Experts of a small language model.
Size: width 224, vocabulary 32768, 47.5M parameters.
Experts: 16 experts in each of 13 layers, 224 SwiGLU neurons an expert, a softmax router.
Below are experts of layer 5 (counted from 0) of a mixture-of-experts language model. Rows are named router (the router's row for the expert), gate (a neuron's input weights, with its number), up (a neuron's input weights, with its number), down (a neuron's output weights, with its number) and show model dimensions 0-223. Each number is 500 + 40 x the weight over its row's rms, rounded and kept within 0 to 999. Numbers have three digits each.
After each expert's rows: a language model's description of what the expert responds to. This comes from a sample of Wikipedia text that the model never trained on.

# expert 11
router:516488426482509433500507556436462447498510594508538450494474522473487494505509437469478504511509511446504458551510470500488467509444557548504503523484561494522527535504510538538459464521527524529487508550408453550591522526471510483509503522507548535549502532465480452509567497462578405551590488487563499473521479493492454486457516508562500519499496554538544464512554489572517501457429497458468446461408437575481542505560533541456530518440463585454582499529463482502493519545450478511569547495431433515555467536498446485477537444498518464505511566437454437519534571499546490474483487415471456546485465441463515504480565401527510540517452520489487530479412496468452496500483
gate0:447576462520480563465535464541539472596506489506528489491527507479482553505516499477532550479503518441453437478605438459493504515534483534545540447526476481520529487382462461521480501546497477483524491558502548502463539493523499511453512486479516479465448500506529522481562528509420492516548512524501523545477539490458517449552542498491479489493561478488485514603537433535475556504389465488480550503447528479521527515513491507485526532503517497540603432496518437503485506523555485456494525402532555529516496553557469580574535544477503426495534583495462395486502438497471481492552565468476496516491490504446429467505507479610490488544513525443525504521415483577457482466426
up0:437482510471460410552489476461530557465489548478463480470486520495567498482522439451479494493510571448503615470508518491503511482454490513431522568486455478458547474488502455481528551571529517509560511522540481426561489500507492501528513500451518474512499521503415505562493492457501540464425577584507474479522462428517511539478499483464525443476422532504438584422515505484542541453526541460581534539536513505551471497492487422476476507462548509513468562487545520555537481545505458496535520469462489481489476467461504456495528450583449457414530469434559509475566600513547574456547490441505426448556472481527552501477536449478488535526515516513597494525547470448513522505482
down0:471506536434475526478509578513553516535533495536563523455476558513536575548551482507483507574548500415478491548497563467535513434486441468474476553480469475475460593480458510457424573491440522465472539512538559521566546454547497474530514506516540484450525477545557498504589488525496490483482440533517548608468463480536506522490549417551569489520516438498534523464472461543530509547482527484480537505521531542546513440533544529580512509453491502480524526477491536492509485517524543545447483500519467491468501522506519490454430572472527548571515480538543473531531560566505525514545427498451477582548538431491514510508532470460532516514530461581456572504398499543559525470424
gate1:564470489539564517529478548486460533506510484473521520560485449575459496530563492453527494514486475458470498541416438530483568443449538527505521471503550516440485539518392557495490459541496489528493486454444461457460461495473477527476488489563526512516485494542389501535487537493482448504476498515585487518543513459457504520428525466525472513510481536483496519502499572503426493466524473548511482507524510470533577580490493530444573538474510526529489485530567528517489525436516471433580479497473427512553518493478522368439462529457612512510484445498533530470543523515474468430476527435413467518485484479484483475493565566472606517446551441451525526501517422529481516457519
up1:516510477508511541502455590453454487546479515470513468490482549512536511518500558494530493551531532524489491523524548452461568438489438541590548569517471544551507533491571559496553444554486522448487501487465484445515537460544518558567510503516467475535504488429508499536526467455561519464501514531462576508529488483513494486520468520483478461518474492504467478545576456463546464451470546527502428485442501526475454514502493515534490499492495456488524523489432542570561515520530485574476430453540498508489491548481465506560448608500423409517502544556459393462498461508526486465480446418540362529456472505506433526572505480578441491543507538450517537505517469539559478428490
down1:523513466543530501538539462441496495476557526419507561467474521449469510410518492460557557497474610592461542460564458494448551464501475532467467483520536535503496452588469489482410447535480414457523528474499497480435486456522557551479523498573510503487566552472479548528509500534485475500472554526573486541516477546473468473483587501532462512458569486546453515531498570522483527581485486501493506471439451484530541480406584605453464517489468461482513458498469512472551484537500541494555489518474439533444528458501567498433482533499407509498506473438474469507476491529543513464542533510468516506609505495517504528482435461565522505461463557498534480518570467516525497501515
gate2:469495475475474499530570451436490496520486562464547488455528502541562496442528541517562496515526545415529530490541533499451472477602589470502512515478529497418532494539431504469498553559519539504508475500468487495518556480528462512449570543474510608598456500526496469517507497489504572495500493537475529613544502492465463441495521560555471555487478489447502404573486517537482457556545550483461434420463566474440510506514476462464449555585536485486506486468526493522561589528465489555533541474558474531473487492479470473498475557467498503492464560497504480455518575477541495437502431503515532445471510485470548547550465477457535527473435544559489459551485457487508550487533
up2:543557493591541577501555468446513511527465506526550472533486491549460490499478541569490594501485482487488608468526512508515507417569494582492500462454547484474505576457492493542562580500529516512539496533457492518526504495475472553507558399452501532552538522470528447498474515484452466481526518555514542492499476541504502498453510557511482539573533482493474520444524594602552535438488362500572433470542471475473506498491516490476461487488480452441529496547482450453487469585530496475540480540570449500478527454470505488483462500490509523568477474530476449453476535516532482510491506484452474384491524560514552527519458503471491547499457554536508487463510536585472570491493
down2:501514515497489556500470540419508434578495542540500518623486527474620498491461424509492486574513453455515469556490402518525501499467490533538503474475484578562518497436477519515561445516487529541465530552460487439420518457557519470536427475497534481468539534488477488518488516549490523503496440456517446509462441477529481522473556508501560570525522473567402474559532534520575485520501463455474476570460516521463500526484479552549459523500474539514524544450519576513485466483549517477495482447484555508502517514520520524523519487494462497568473542497520467464464554509526474481512465532442501467441526441449471425504493542583491523590458527523469565455418516498457576523579
It responds to: Letters, digits, symbols

# expert 2
router:563473567552498530480487479506477614549524390498538516442509465469555547508505490453471560483545568440482566459530545532449522442564414514500552436514480432527469565458527436507558511473513486498504516545433541557531468461509531556520527559490517508519508590449491569519483554454462459481515560503472528463465523517457543476532512491491544501498534528465450557506482503516449487508533478432534526529500538477503467400500591444539513595496484537557496546552474519479449446502462564488499552489451523540478537562533511475455510521434507462483455488489406463539520532455452536548475476545555499535560533539490544503505554488517510505479532463505427477500491476464510489547568
gate0:584537498488563544472445523540576514493484474485499479477513471484430420483536510525485488498459464556472545523502527428481466527518531557485446514540526451514509510510543538535482452547537544493503512455486532486503490552539509500509462503440474487495465469459467523463461570454404538546464466539546507400469571482535562480456528506497530514517463530546503591477537480598526476443488517524527459513449519513449564501538555452482440494525581534486504482439428510524584441521528561500460474474527547577486479466450526480514578516489485472462500550421508430497520485481501515512482431461426501467452523503601513523456517487480520535576511471446524370460497476529568462507476
up0:513493506475410497515518546498511457469484484423460474530472549585547551501591455576441457566559492527464553493485513458448548459551501510493500518530542510515558539494517486494471505485509488494491503479516515521504453566489466500444542551484437427486506550490487466534581482534484508478481552548480463479525482473533437522502517495562485473503497458513470498450503381484501450433551478487502522529432508455580514474440535530517555454466472506452531549516562547468467560497580398457522473504473435432533454496504476598484558546580522448443503501475489514489511541472565547436468519537453421510544526582448530511465538439492499482484443507520569521483513479421479509475547
down0:463468486559514519486520549494475497466490513584605501481445514434515501534564511533462552543485468451568526580484578491441474472490451522360549466467451401467542485505483491570483481540476534483501490493491505509573498512444497506538518488413571497443507539556519525511506496561470471529445577541449519527481531506475482451475542508511409474503490484532483512524462414502546441474511494506544454549487560478504498475440526486538485460546477522511516558471501508559500500491477468503542546429533484477549589543563455529538567493489471553527477459485502476472547403498518486397457483531477500456556458457480529493469529498451523475531615503514497525485512457520511424490492
gate1:564521505528512498495460527484492545548503450474525496481512517534499554538452606526532513516450473466531529478488537429541448534581482513461426399538488472449514551499554537496464519505524564473431543437540446526469523508507442431527467493451450499504467525532555494428544526497524467446426429409460485505532497555460549518561429473540543463426579533522460465462476564463429516603493470555436503491504534482519559487516522531527515485471461500443468592455495533574517536487526532513561457474500509466480537519482396425498500472494486531512526518538489519463545524475444423536484456587496476464540459513521497492503550439462504504464509514555472509485436485516503487486519
up1:507558440446505504461474548433525440524526481400425512456513503476539524487524552459469489538500504432529458486476539466442598509520556483561483435465564464447466521489539484485542494579491513498485434502524521442451558504483496469521511506479460536545563471477496483509452565524410552465545504500503563490509504519458523463535514447490566515457439479527543462508479529450489463503564527524570456565508492529464448456483479431608544477467427466480549488510495484542479478445526503500550539480480520441468577458515568519520526490536437466474474487504456512490562513433438487557522471471492493521510581493489527487481511577491456466564552451368485509467443435493496481510530
down1:455549517514507496516503543522537519430545548479484477525486517454529592486483465482507504456466415521552494479523453510522603501519521549468460501497540548494451502499552513549509503401489423477523457529437568436543496483507500500542519524513453500478508514499478498540509434548551533514507489528517492472472515484536547541471460535525601457439538451550492496500536481503490464508517665497501511444473542498517517539465533485513511509565496501457466520557430468414601467511520583438440514502558493467517477501439403464425498533457586577404513497483529421509556450503485434526460491511470467506492499495487521502560477471464511474440545467453538466520517512481537546468476
gate2:479499490508500496465586466517502477555455469491543431505496521542502511499504503447531556527497491482502480460557373450393463421426479540514454448436571448437465479535497437502458486522514568555482524526502508471538426504572445502453529456506514518520516503480465510499457462496435505529507560490509528458436444520502537515554540587421516492475531450532495458482508465579521499563454525528467523490509504466542487440507472566553581505510510544470537422464519515516569486518462552436463519431497514430476503488569498469536506522549565588493521506484580508520514499510541511410459491541579423490466462535564493440512496518558524489525487535542526504503450473512521480466540
up2:433553525496472533461485500540516508545577512527516473493488487595458461551502529471459597487568437455529492539477534519463537472528501484469488460526509585540528493430501545516460430478553499536501514427517488410470563507496503516429536472490461505448552521480517437538545552486479475490493518505464523507438481522451579504533514508518515521515496494499497487426493452466492475508512520528470588486435573492486483501466502421516547435551495494469477501512494468452483497497508529452497449557491506522492446417483536543493553497514505480530477538458670488479525448500531500611524519433496459539456501479549471426426443462482602485433437433444497524474515477483478520459518
down2:538485511475493509514570485503523493531473488512519479473539558484543536496415454566489502521492460489511456447449513528543515503447499501420410446437459486530557515513572523523594520553562527471561467592528506485516528454500477508546544547516639558483469516491561535648532486437485497472509458489591477529459504492521529522496497479561459466485440549464460480513461547499577477592538432431503478516564530501460448495497546473450486503550486437508512562503443530475483465549489452510499478531463508479487432568490473495498445550465493556552531506486502496503531416508508456512507454457489563532438487517459503520488509452513514543493479409498509509538478502508529509572474
It responds to: Year and number digits

# expert 7
router:443437475461463518495492474544429483481531481530530524505557508453500432485498557569467469540488579459510486439532536473477518518523550494467508519487445484514551484520508523444548538477474545554503458452600462476529553545480496580494541526498511470576509438480521550511469506422506579504500556473450490468464480556441555439515474572484478411463503519417488493473506552509498539487484507517468421583427520482495465505459532591524522494403533504482522549586460499559488497475468497571463469557457463475452581498494473460491456474516493479500476540482481540511448446464517531493545505456529563501510494514498494478467568484453522430442589486482524506501532425538464498390492
gate1:533524592472565539475490501458510478535505440490466500485544382553448482472557537563479449505499533527541471510444520475499511534564462490580502511535447441559528558563478482448542474506426494436527503515480525454523474490470492529495515521496541579489482551510521440520513623484535513503536575509563522538513486517472565565526452538413508500486446516439491487547495513438510491494566514473536488526430569552534547491550492479485559451504486567524462540549405441531475437476490530377463525465517474532498534546484558518490535466542518534489561457442492465483525510517510448474515413519483499475529467550496518477517442416449465542497501501542490521496448505473526457520546
up1:567514572508523421459527461504477473567515503546543560474467450530539494523463556610467488567503575515507522511470447517539578517473476429525508528539505485556497468579460588468476496523515495486486509467483500509501481528536510492458496519563503513567475569527488477524489590433504470426594568529502467539455492528411516505511513451446548418533466545464498479500451452441557472542511432543351470439483521460498497477513531498503506479462477538526443491521494467498480483489436520459528533463494504527491509486515479501526547482444399498514529470449463493493506486543506474469513452575445447471466546568501543524518464488451499406566508502450506510528484512519430500475551
down1:534554522466516476538504579442490486421573507486516561472482513468562426516464466480465479527526496550501514508511526508472529458530574530417465482501426558477478502473515471507588515473562471458570476466504511511468512504510499484494537488525504500508553508436560502456518494550570493474470530455477554517437419553499514472409520462481527463427598496515504487462535505485605491512478468544459426503471527532465460461498502519472501452429461446504487441447472457525492495524471550487594484529550525528504483559522435473494514598513503450509475548460447539585490494547475526558460460533555517578524541508528427504548506468540476478488614481452563508534511534505587487490514
gate2:440521532482530450459515562473544501507522465586468397393480539559531431451542509462530486473549591484570526483486484459461470510511554452459524556524536505463487517480423413496511495466480491508476468469447504453443529507483436516505516511512457522461476511547534509398511432567501464466466497510522529457530480512485531473475471483476464517477527356493487435515520556525486531423473540482491469544501460531559478524567536481505497520564473491571491544477501558490516495558561492529439417494495514509532473498479480458464492520520511470440496459499501482483605559480538476459510511459556493547482500487513495434455529524475491452488475629469568516425486471465479504504569
up2:459438525503488496464475522456480455498457525562444498467454497576481449496583559441520560514538568462462497448433504447508445501496532526453554511571475504484491570407523420501519429423421485537471542453443520494501502561459549477545556516388481542461425505547562465491623476526493501530446520526503489487527521541471517463505483531456510500514508486485524421441480552442559507482530499433522504511528541463575530474518546457483507497531560544513463476520517491460464448575507454482470414476465562506517473483454496551504474535543480489498482487470518495556483535505479510524431514502489450504497466516476508425428454472434437495499551549515518551473530513409460482496492
down2:407528455513514440534559438510532445562523530519453421494450439430515522526587522505499537566500475516482511494486556535485539461496461491420548464529524531433496522439563502519486510599426453490549490552470439476487510462460539491490528417531539518535513456512451416503549477544495491518572467441491495561437536504538494522462487405506533477535437496551528501558527517462495544560567545481501464438584438525453497495480480459478481488537549509505449468413569536462456455531476496472490477477500488495462525467552521565517519488568509516528498523528481459497556456464587564515404520508523474527475501542474541437523494532460473493484482474455466486583498472541496508546511
gate3:509469418542473472473506547389521447501546538517517489471498436515478440515526483517506523506486564500492521530601558519502481456485435451544452470491483540471535501461464452507517535464495455502475504503543498498534452510531575402517516473448541501507556550498426502544585518544492522514499512473514555468460528502565485479516523482491587487499491497587582511503467470513409616491550583511465485492514507469450568477487493588546435529557551510520458557497511501535488526551541465523485487489497501545563451409466471525474526527538580528507504501539450558501466483477556455524442514496429513477481482497594441507456500482584589504467484457544489563510493480503560490535489
up3:477506554517517485575441463566525479535508426482440574492595487499463591458476494473482483450546459517472546528515466457513486588533557496463544547458554438516458491525614520514532440457504537483489520524433487497536521451417526536452507448514504536428465501533606486477514449511550461505481466499506539561499482512465538488535542530518476484503487464483391452525537464450558497504508490477532520474489516552542438472453515477486558511438459476521503481496469498529493430532449490577498454513486481491533590556482544390503509507445477553516508500471542475472535509509478524424522402509515471455516544497470504530541521480461495435504541527438542419468443449477469474450481
down3:567473516498437542489515500550519535484463439492479532541498546444450473552569507500516505418434502514515500442525481482592500483503428460485524492526461470505481494489474514487452393436535607498516495512556519428519466498500490481465493540463555446461411530486482445488492466435518528569526542620538447511505483555502557545524447481528528503398489500546488502451576493503440479497489557517450441490532446437475464568519577481487430519510549536520377508475495452493486505486500478487545516551495461489469413467439527532503531475466494475458566437484489451498471467491465509543519487476477511510527478488474411492468510431490515484459469486530549498510550501537456437490576
It responds to: Paragraph breaks after headings

# expert 1
router:551524560505515467461567515478490540474536545542465422536449502506544487505445464513498546473501585500395526480494518576524493470501507511468494509500525519506488520535507384498493499495534509528566472516442489504452488477424491513572507436529507531476454476480531535490552507479457557429542523480503561603547469493537426472454465487479562527522570426481445463484512536548513565522494534489525481422574462461481516538500456519472527543476549500431522495481551520486473496472496563541504534452426506441469494465469517562458483396507538501470507525547492480532499467571514429474430470429473551449541494475515556466485500466463478509565500524553428433468459558466429537561446
gate0:451482531494509470488519502472560517428452431498480504540488563471533460458518497534477579518505458499516519471489494444500445463448508444467549536558497452506481458481456494461539628489489487537480516487512619527515466499419497528517460529466446509457504526547502414535413442564564468510486519475525427473443441504532556450525495484503517537441406453540433468476449556556512474512465525529453565547488448484501439517474445548482540579444559523448545524457567460488504453466531513516434479484495543521524541546561547529532504518528493479495531426458550480510505521466481513455455513502453444523508431509495488542588560534474455487485489445523560515505524457443474452533507
up0:500466484443517487486528474538546550493474476528516459541552555485475527498485514564470511457479433471540598506506456573436507539490446497506508508504503423479544507515468484471477596490509483520459524533501557531498508537465491479492513453524476437416466429464490511537472510495526548540520514422518469517420404441539546509489504518489585507501458561531474509569456537488537510585536540451419492536475471549437511494460358498511499541498462552467553512477551496493532438404510536492508558460530528506561577509504500591509507497500487429497485551516495528521473501480507483462484487548467494533479578559542512531547552476484430415596495492486508559464539441509481453508526
down0:505495541546502541493471552445470528587491448486442466512496498543537453467460524508471524480438465512494471474445502531445499397466477502465545395516482412537522568442519480462512518464547519512545520481486471409458493551459473471440558477434532479529481498484510499464450498445483423502458505477534584528501465462545500561472555499547462498456482564547523522505449474497546515482475502491492433481453502507436498526517506452536428499528380522387443581433515494519465489538505556538533495442426514519476495487538425538526596493512515521559503524501514444453561481508491521555513483486468468466504541502516449535506520475454480518488475391424488520427526492498520478452530
gate1:543501443538490483482494516515434544489492474535488552517517530423507549542561579424539515484560499447403560545469485380543515537425491477432473461477492550476489507390549440543439475500487520543531427492493487465522504502499559448549466508550454511435505460457521481522517531572494504514506467498543447456495527561556521550476479464487549453500459517413426474458531548523432470513528560445511510465515463474453534475477445469475484460563461442440586420578581500552473501474478507496545494567484519481566551473537574538459472446505467471465530524543504498545550476479476488457507547483532528554453529496478528527474550516502519497466508497447504482484533474469491550511497
up1:518506520528461497590350475489420487558451483511475498532482468506476454497407521514507555500385527477522578462475504524542455497513496469461467514495447507491430523547515479467515494421545441472511515450554560535568467421522457487429510455533578527520470534530462509464599460525504482479484545517569544483541464467490461524415556468543489552493584523488458431490512499515520506495429488558546555441545524478529519551557515538490512499505540495524458474497485441484510496480510561492492427478482545435464460492516451517552449527510507494480414445551498449532501487519428559541528470549494487484489497565578499518491457519509461543502480466508526474451466511534493513492423
down1:558506542482563496399540573438499538453515474531493459349515581579477471542519426556523560507543517526533528468525508466452459561551511469511467591532579473490468508498486546504570447483571537494567465455476469482530545449566520546504470470537480459510495459420514522489453503450478445510476564516500524501516512489546493493577487471498504504541538554533542531533514486528435500559518509437502484526476488539577479503461492461468552476477503498551487453436506509501544488521481524543492449496502524509528428550573456483486586508483505462489493525446523513527516525533524468459515518528544456540433497396426484506485502502437484496490427546576504581511514465481487522505564
gate2:463458444481475560519521532491496542516518411505442455418483469569532531575463441462410472520518442519509476460509584520495451543553488470463512569560446434512526483515493487542575524458512461479518474531521466538551515528466502446524464453455522479457509523471507461429547511477519530508476544426490496479498500521500499501491499536523587508502441570483532429480528449523480483459485510511528500499543540471404536535554511518516463528479569460465495503501551496481416590525423582534546546549563567481516519523457539550473441476524520523508559504477481453473485419405467494564472514547544477450540502498460534507418539479496553546534496476475541475441442507528488425484554
up2:517422466514514493463531501429575527465534505415535407522520471514466577478402477461506497519540547519524508530468479501494516466496538447476500515558497521540506527482490507526470464485514524537533470514485472548553454557490496462535486497511465502442561489513412531540496545531498520616539456463514508466521549492529455547503486504537597480489515487486538475505484423576477442594544559467492429529472468444455471540481523513492468555492536491495468488554533508384552558533467551532512586507501575416503528459504462547422551504500544534406509444446491464500537540518497497515512595424499479543518455522463495526487576485500474458534512496448533533507548448500504454446512
down2:478579478483443484467511405472489511462504512494578489474559489464533469593410517515446491444463496577483469442409517424553506535491512468498486485441552503486486530462542448560508488526506445567470520473516509555485452557499533510539454492527448510461476484471566450488525480520479483493587596483533498514568467515482471473496506514536478466504500429441514467480590455518470447493512471519470502565511516503510449488546547522538448483559586494523528564440558447502513488465534494529497548497442497446459484529511499458522488591472472489430487480540505487490587496467586422509520497508587447564502490466464499500507522461456576554520573511556503529524481451466530483428533
It responds to: Copula and auxiliary verbs

# expert 6
router:471464530529531458463493420454455603497567506505560496498515468483464452460509435533492504547466452524480473555583522453530483474409513452449417582470515501469507500558460567520487554537489483540521547445505533585492511481537462488492522567479504493519493476532510457527547441489542539478502516540501484447478448462539520534511536549523493492491551519542568461478490587477491586488505486445473488486531454550534528460485525526407477444553460552598497483491533462475513532439463466494488455460508495520478431532557484521521520411558455475476609565466545457550519496547466457529477526515431527505426544531539478502463467485495497464490477512546510557478408526455549497553526
gate0:476468495471491529472522499474441567470545480522503465504531565446500543563495516524536513531490539459470496480429460513531516466459444522549528497538469513517491519541432515425479470524477477506458505497459548510509466537593564467484521509542436507500508525521473443493474450498524464564422471540469517495541500531493501527418534416488492456541540470489481429516480561506463551482511466575521494536550552540508473494450551545439510423485456543484430505487567543508453549598487544437446533523468458527489522512525412394469539515470470447518574534521536522489443502439432508415518556437515468473513500528577525421417514547454512469506473435484553585447515496493487490494451
up0:516547522482555463497487471539533439488538430460566480511552462518518432513394493457467479546461452507517485474541476485518542544547392497485359436470478509452512518594429480434481459565507491494483514488593459457483505529521480510501555514468534460532530495464503609499516536531511524473551457455448516523488522453469473496491503458517495508553480540492446469497504480493468464531545485512506495458473440516439556519522447544586510476471565480501436500455470491433535472500521489540534493481478483492511500482578521469507459450562472500428500517497474479466512513547591509526420521522490462505496409437500499586530521450431584510489471539446506426546538519483566491471469
down0:430514589492483445496504537561505495512455467475497502504527473466511459481557479420471518557483543466476548496518428542490520464387525537543574474475447500517479421443460481532488547501477478517515441444504404523456494499478467557548522533499469509526464431526453497482508550490551474465448425483536493498538525459546472516416506536588521562493540448469517439509528478474514457468429572520480506466516441474523508550509494429434375496467446516534536519531490523438512539500481556470561543493511579500488489474489487534524527493517524577531481441542487459483532540434450517571526421489505533508526489535513532522492543537574470441457558499505512535490509528610512481548475
gate1:511586595432475493537512462494446523485489527580528468484526549525548522498482565476548506471457497477461506465541511539514520510480529394482505492531483549531464540456570452530484450491561493442446499528481446522501462514405536402537487463501495499444482516450517505510473553510455495505514465545520482517417479503579461447470466460498526489479508624474497500517515534466461557486494452497509468522487467572423445476521477442539474554531463508463563450514519511507445532504518576479481573495462507516500505482489505477445485582443426515476519510471440471471533434571447466494564504473454453491517497412574471379498512473458472511493442482542506566470515472509489425540493
up1:549460541506542521517559444486501577542544459510380464479500515446502526460537595568523496459491540506399448413516479432549501527554547516431494457502557645455543539506471471465549442515466556470562494496503512528500487520495510549487509444477480544539528502509546511496464489530520521497437505536543435476570505464518486457495507430476492453430505510536499495498455476506486492532413490516486505499478439578582528513438490472476489483514485477543522572477464492534450529538483489510481510446478509415531541453542558453485564516492464462473463534419474545476532481526488525497475571496497458479481406529501438511410529501433535487520488460518488554480500545423511504492496
down1:514544542579504549532545528481603454472492525487444502497579497487516499552479518508545490463493460573453558538502546443545501488510469545459509499504570501546471465579487541522513519478496506513577476461416482555501433492492411541491518411500500493476507518468554503454456540485487493578452455520523502475535543528477491517521509537537472515485552517519537432488522519499389552428582478488476482460486472489514562540455558521450437455482548526466435566424479451538532505530500524520456465486481536497525466470467497466490548544438495522498460589550464461502453425504475478507609556505459533484515527518494457462514529438538437497474521567558533473563531486435497562513564
gate2:513563487554499498526469512457495406446512542512504537436486556471536567506535478482579557483540548515475447426567520556529491591480519524520509385485420499509439461530551419473498524476452490486458497490449514508540462484511538487565500470468569489447503585465491484486472601470491494410542476478483554461472475514477500519500493542597548496555518433478483514410495440526557507481510474496546439545459522478479546490522472510470420538506521509491491449587501430499520483505588515471457511560452526507523479467492562466460463501500586468443495461459502514476483481479518463445530524528498498471575524548579534515462500483562433540520443485462510444491491500543513505490549
up2:516479507545504532428477568481442436492528519554550483448419509512508543516538493460535562496477534467454464510484533536477513543464531433486524416474442531475451537598483481524446492490489514507447520479553531430530521466475452547536503427540522530508470458546471419500479546426453593459485557447417548439479477524527447521486439518515555526494522555458521507523519517480551486436517441493507527540460527525475441505523445495531458402472571499445467469616462486475512504509532539479462545515595530525501452507503506462448545500515555572420520501498470496537523554505529450493537484607502491453519501516533500505563490513493552520462521522467507434481532494418531536541512
down2:482537499452472482493494548476487520499471530569514504436441413451484522517603547525539516515455502518487505501533455453463516557479559501489490464472500490501471551478491492479474473516503484505529552459565545552516515536469528533551549402497497509492440476469543482597518563440496522489462492513487472514465455440622416466529536487557470559550547585567574532537531571438465561538470554410524425510458514502498491514508455521510465508497507571491607460500510524501552448493473475460525549505461511508505436476509501440539494480544516520463471509503520573479572548460576494446533483486419499493416478499503500478548482390466500490490484566483525544539554512519478483494473
It responds to: Capitalized name starts

# expert 9
router:486447569434476474491541459420413466537534479508496477510525462539471518520510456540479428522529514584552473462539506574426460495476431557476455466535502580433470502457493489462444514581497508448491431518429503492554441476520498519510549522440458523492515506479539452469494479513487525450479472553515511565488553550483498456445546545510464529460492449559450549508601448510494494505498473519544472486505571492525478544498489523533431578531473569446530503449515517480574464551520523491513524510491524542475465502443424510497486584541548443496436501536514472482431470556490558526459529501457553496439489430535576498461483535464533534489449508579455446469433469551483495530493
gate1:552513507520511553511464498608464506524488576553560439433422477566446505412505570493475437469494473443514491464503485484497474474479486447493495524482480466529499487537487426534478548550544591564487550550499510488566543552501443467450580534507502563487500485497453465442450583529525418536531496567451482440482479447537542507564447464455478494541515464507495533547442485503454542508457465463487470540473575547477519433482483475510526511532481505523491458457451542562528421573435455561505469433531497551503550552574523501443466488488537491468489516428462503514473484544528492503445486494510456507496583539516522600492539465551502478502485457490549457501503509498539555493529
up1:521527535482491553489470511462530504504458454461545584454514452503443482493545446578487530478526489480517516524531452431473515485519508510532543481516463475512533577547571430445468490472479541505448518536458507587526460477483526521555526486568454536567566526532545520447548552551500506529519495534481508530482455457470531436500406518556555505437479510485550503517449539508457515529546612448545549433543500495463521438507541521467497514461422548548457482444484490571460562580434463542544496524476431549497536571528538540436554464575494497494546502471540469474556523531453497538510495472530571557480489498468500520513529455550475499510543470542564491454540525458564456555451
down1:564503491518515477531539497528483506506567548527509493488555547510451474498511436489602550468502472500527553525584446506527557482506455464517508481521486517509511503503497519532414484443514507477459488527509497551545472545433465446436522527433505575540563510521516456532502536509491501462554434416509458503487456564561545454490426496443441448500488415490483494442459522455547498449539473488443535551452518525486500505482484438489496424573514444529450529490394525482535457506484451515468527469545466576491533490460432544506485541552552482475447489513503506505518436486518462580483471570436402457521553530500467496529523452548514501560554503510562449457513493482560603469453
gate2:428483545490527482546528532530549519521539558505450467478488520534466502413589450526540499423425541501487570565475464553547486513502500445573489486528503382521449484490524471476475549580488492467458478432487485538511511470467548528468501478569474544529519459504504514466480567539500581533615508506540526499456489478458521470510529571514453485574521487546477511489507491492499413567506423499513491472554488458549453493435522531466524465534463466502493491506562508536506534511510466509449493460454497585519515534510526499501475496485480484509586548492481495496500570403647545476526551480539513515448537535463498507406466535523402486498441531491540479526522508488492518473461
up2:468522514463523565497464555528452480457514480570467503434507526473472448437495537429561559465496444549556488551464527527514637558455602521513538502504545555434557510520464472522534469459524498442550522459500519507488441517519520520562441468443523535474507469465569550505439474546489469496512442490522513473533455508458434501481437481477467448567509503439496565440524492440587520467533540444475470476518533539499542486467494513487524521483544461427566544470546490446558550511496414511475479517525500485527495536472538542483540493514527556536538524437523456484485521518554451516478576443435477529505507535443516466518506520471536485588528468437532498429475515437501563549462
down2:488462490483483558543501488600562526550438553542552502518499477489496550426487513527490393488543474507526499505453429529482554489477480537432614568521497525547538518466538481552479505492467478504500499537448490403581448573530534476449442515483487486502507466497511442542538547436457477516518575531560452504484510538466484500511512519463511499562523549454488548500482515502536525561430511514443602505460637485469533471477454515500548564550471528455427501501606463457510474517468490511471461460483535394521496491525471501546461429548515490450470426538496539515454534491509523502551473495503492485484537460492509566509513472491528507494462554461455415522491484490522547522516
gate3:571519497472504536485486521471473480431555530458521423460485544491516549478540434531548497526474577499500583542546471587496497500470517501511488523524527546503573458515529545505524454513455419484533531459509534517464508515463496470509549530574475529557444403448465497498475447468514463520557500422499475495644514489467477533536430448571472436469465537454528573535493444486443525522512575495507511475579474517573506472522519535508481470465479518526493562540497538455461460496578529464458443456543477530351506523504507496554487509536507519483496516531496454494471462531561456515507488464443426520485529479452481409542517521498530507548467503526484512436532484530422532478522
up3:542541545457436570525504541520489414478522480426482449507485478508481524481509440520532434559473541475517545505418465511483508470519616481512479540506509487569595516495443522436520461500473463469533521468452562525485503492506482515454554448598447524552520420506457504486508498458488511504567532437502533489585500445398475511531474461551485498434489519487522520554517446445463511510525486528537548490526469503491501522492543515487517497447535413498492479483547509460497520565593508498426423413525464526411421475485517432467481480516485511539506510510456447546521448499520469501518496565489431519443559455426518447492524439495502506516398499527537534523544488537474518460474
down3:577514489390588479495489483465548458580514479484545492486542538482515436433483488508526479547517487536515516533429484473488482530478535488519486512515473589490497572530508562460511533494508462503515477515578481523426448536539481549519497515562526536524513485533555505551492540517452467483515468420553538534452450507474452421519520498511526525514493534507574576467519550574495541499514501537459492544502503548461554475546394453571518511481505407479502477511522522508458484566586498479442517486487501511530465512543562471536530541421466495550556450488601523514477459531562397466429539571461582503550533496432473550507491504495511530461500547439463474485485523452496485547486
It responds to: Line breaks in lists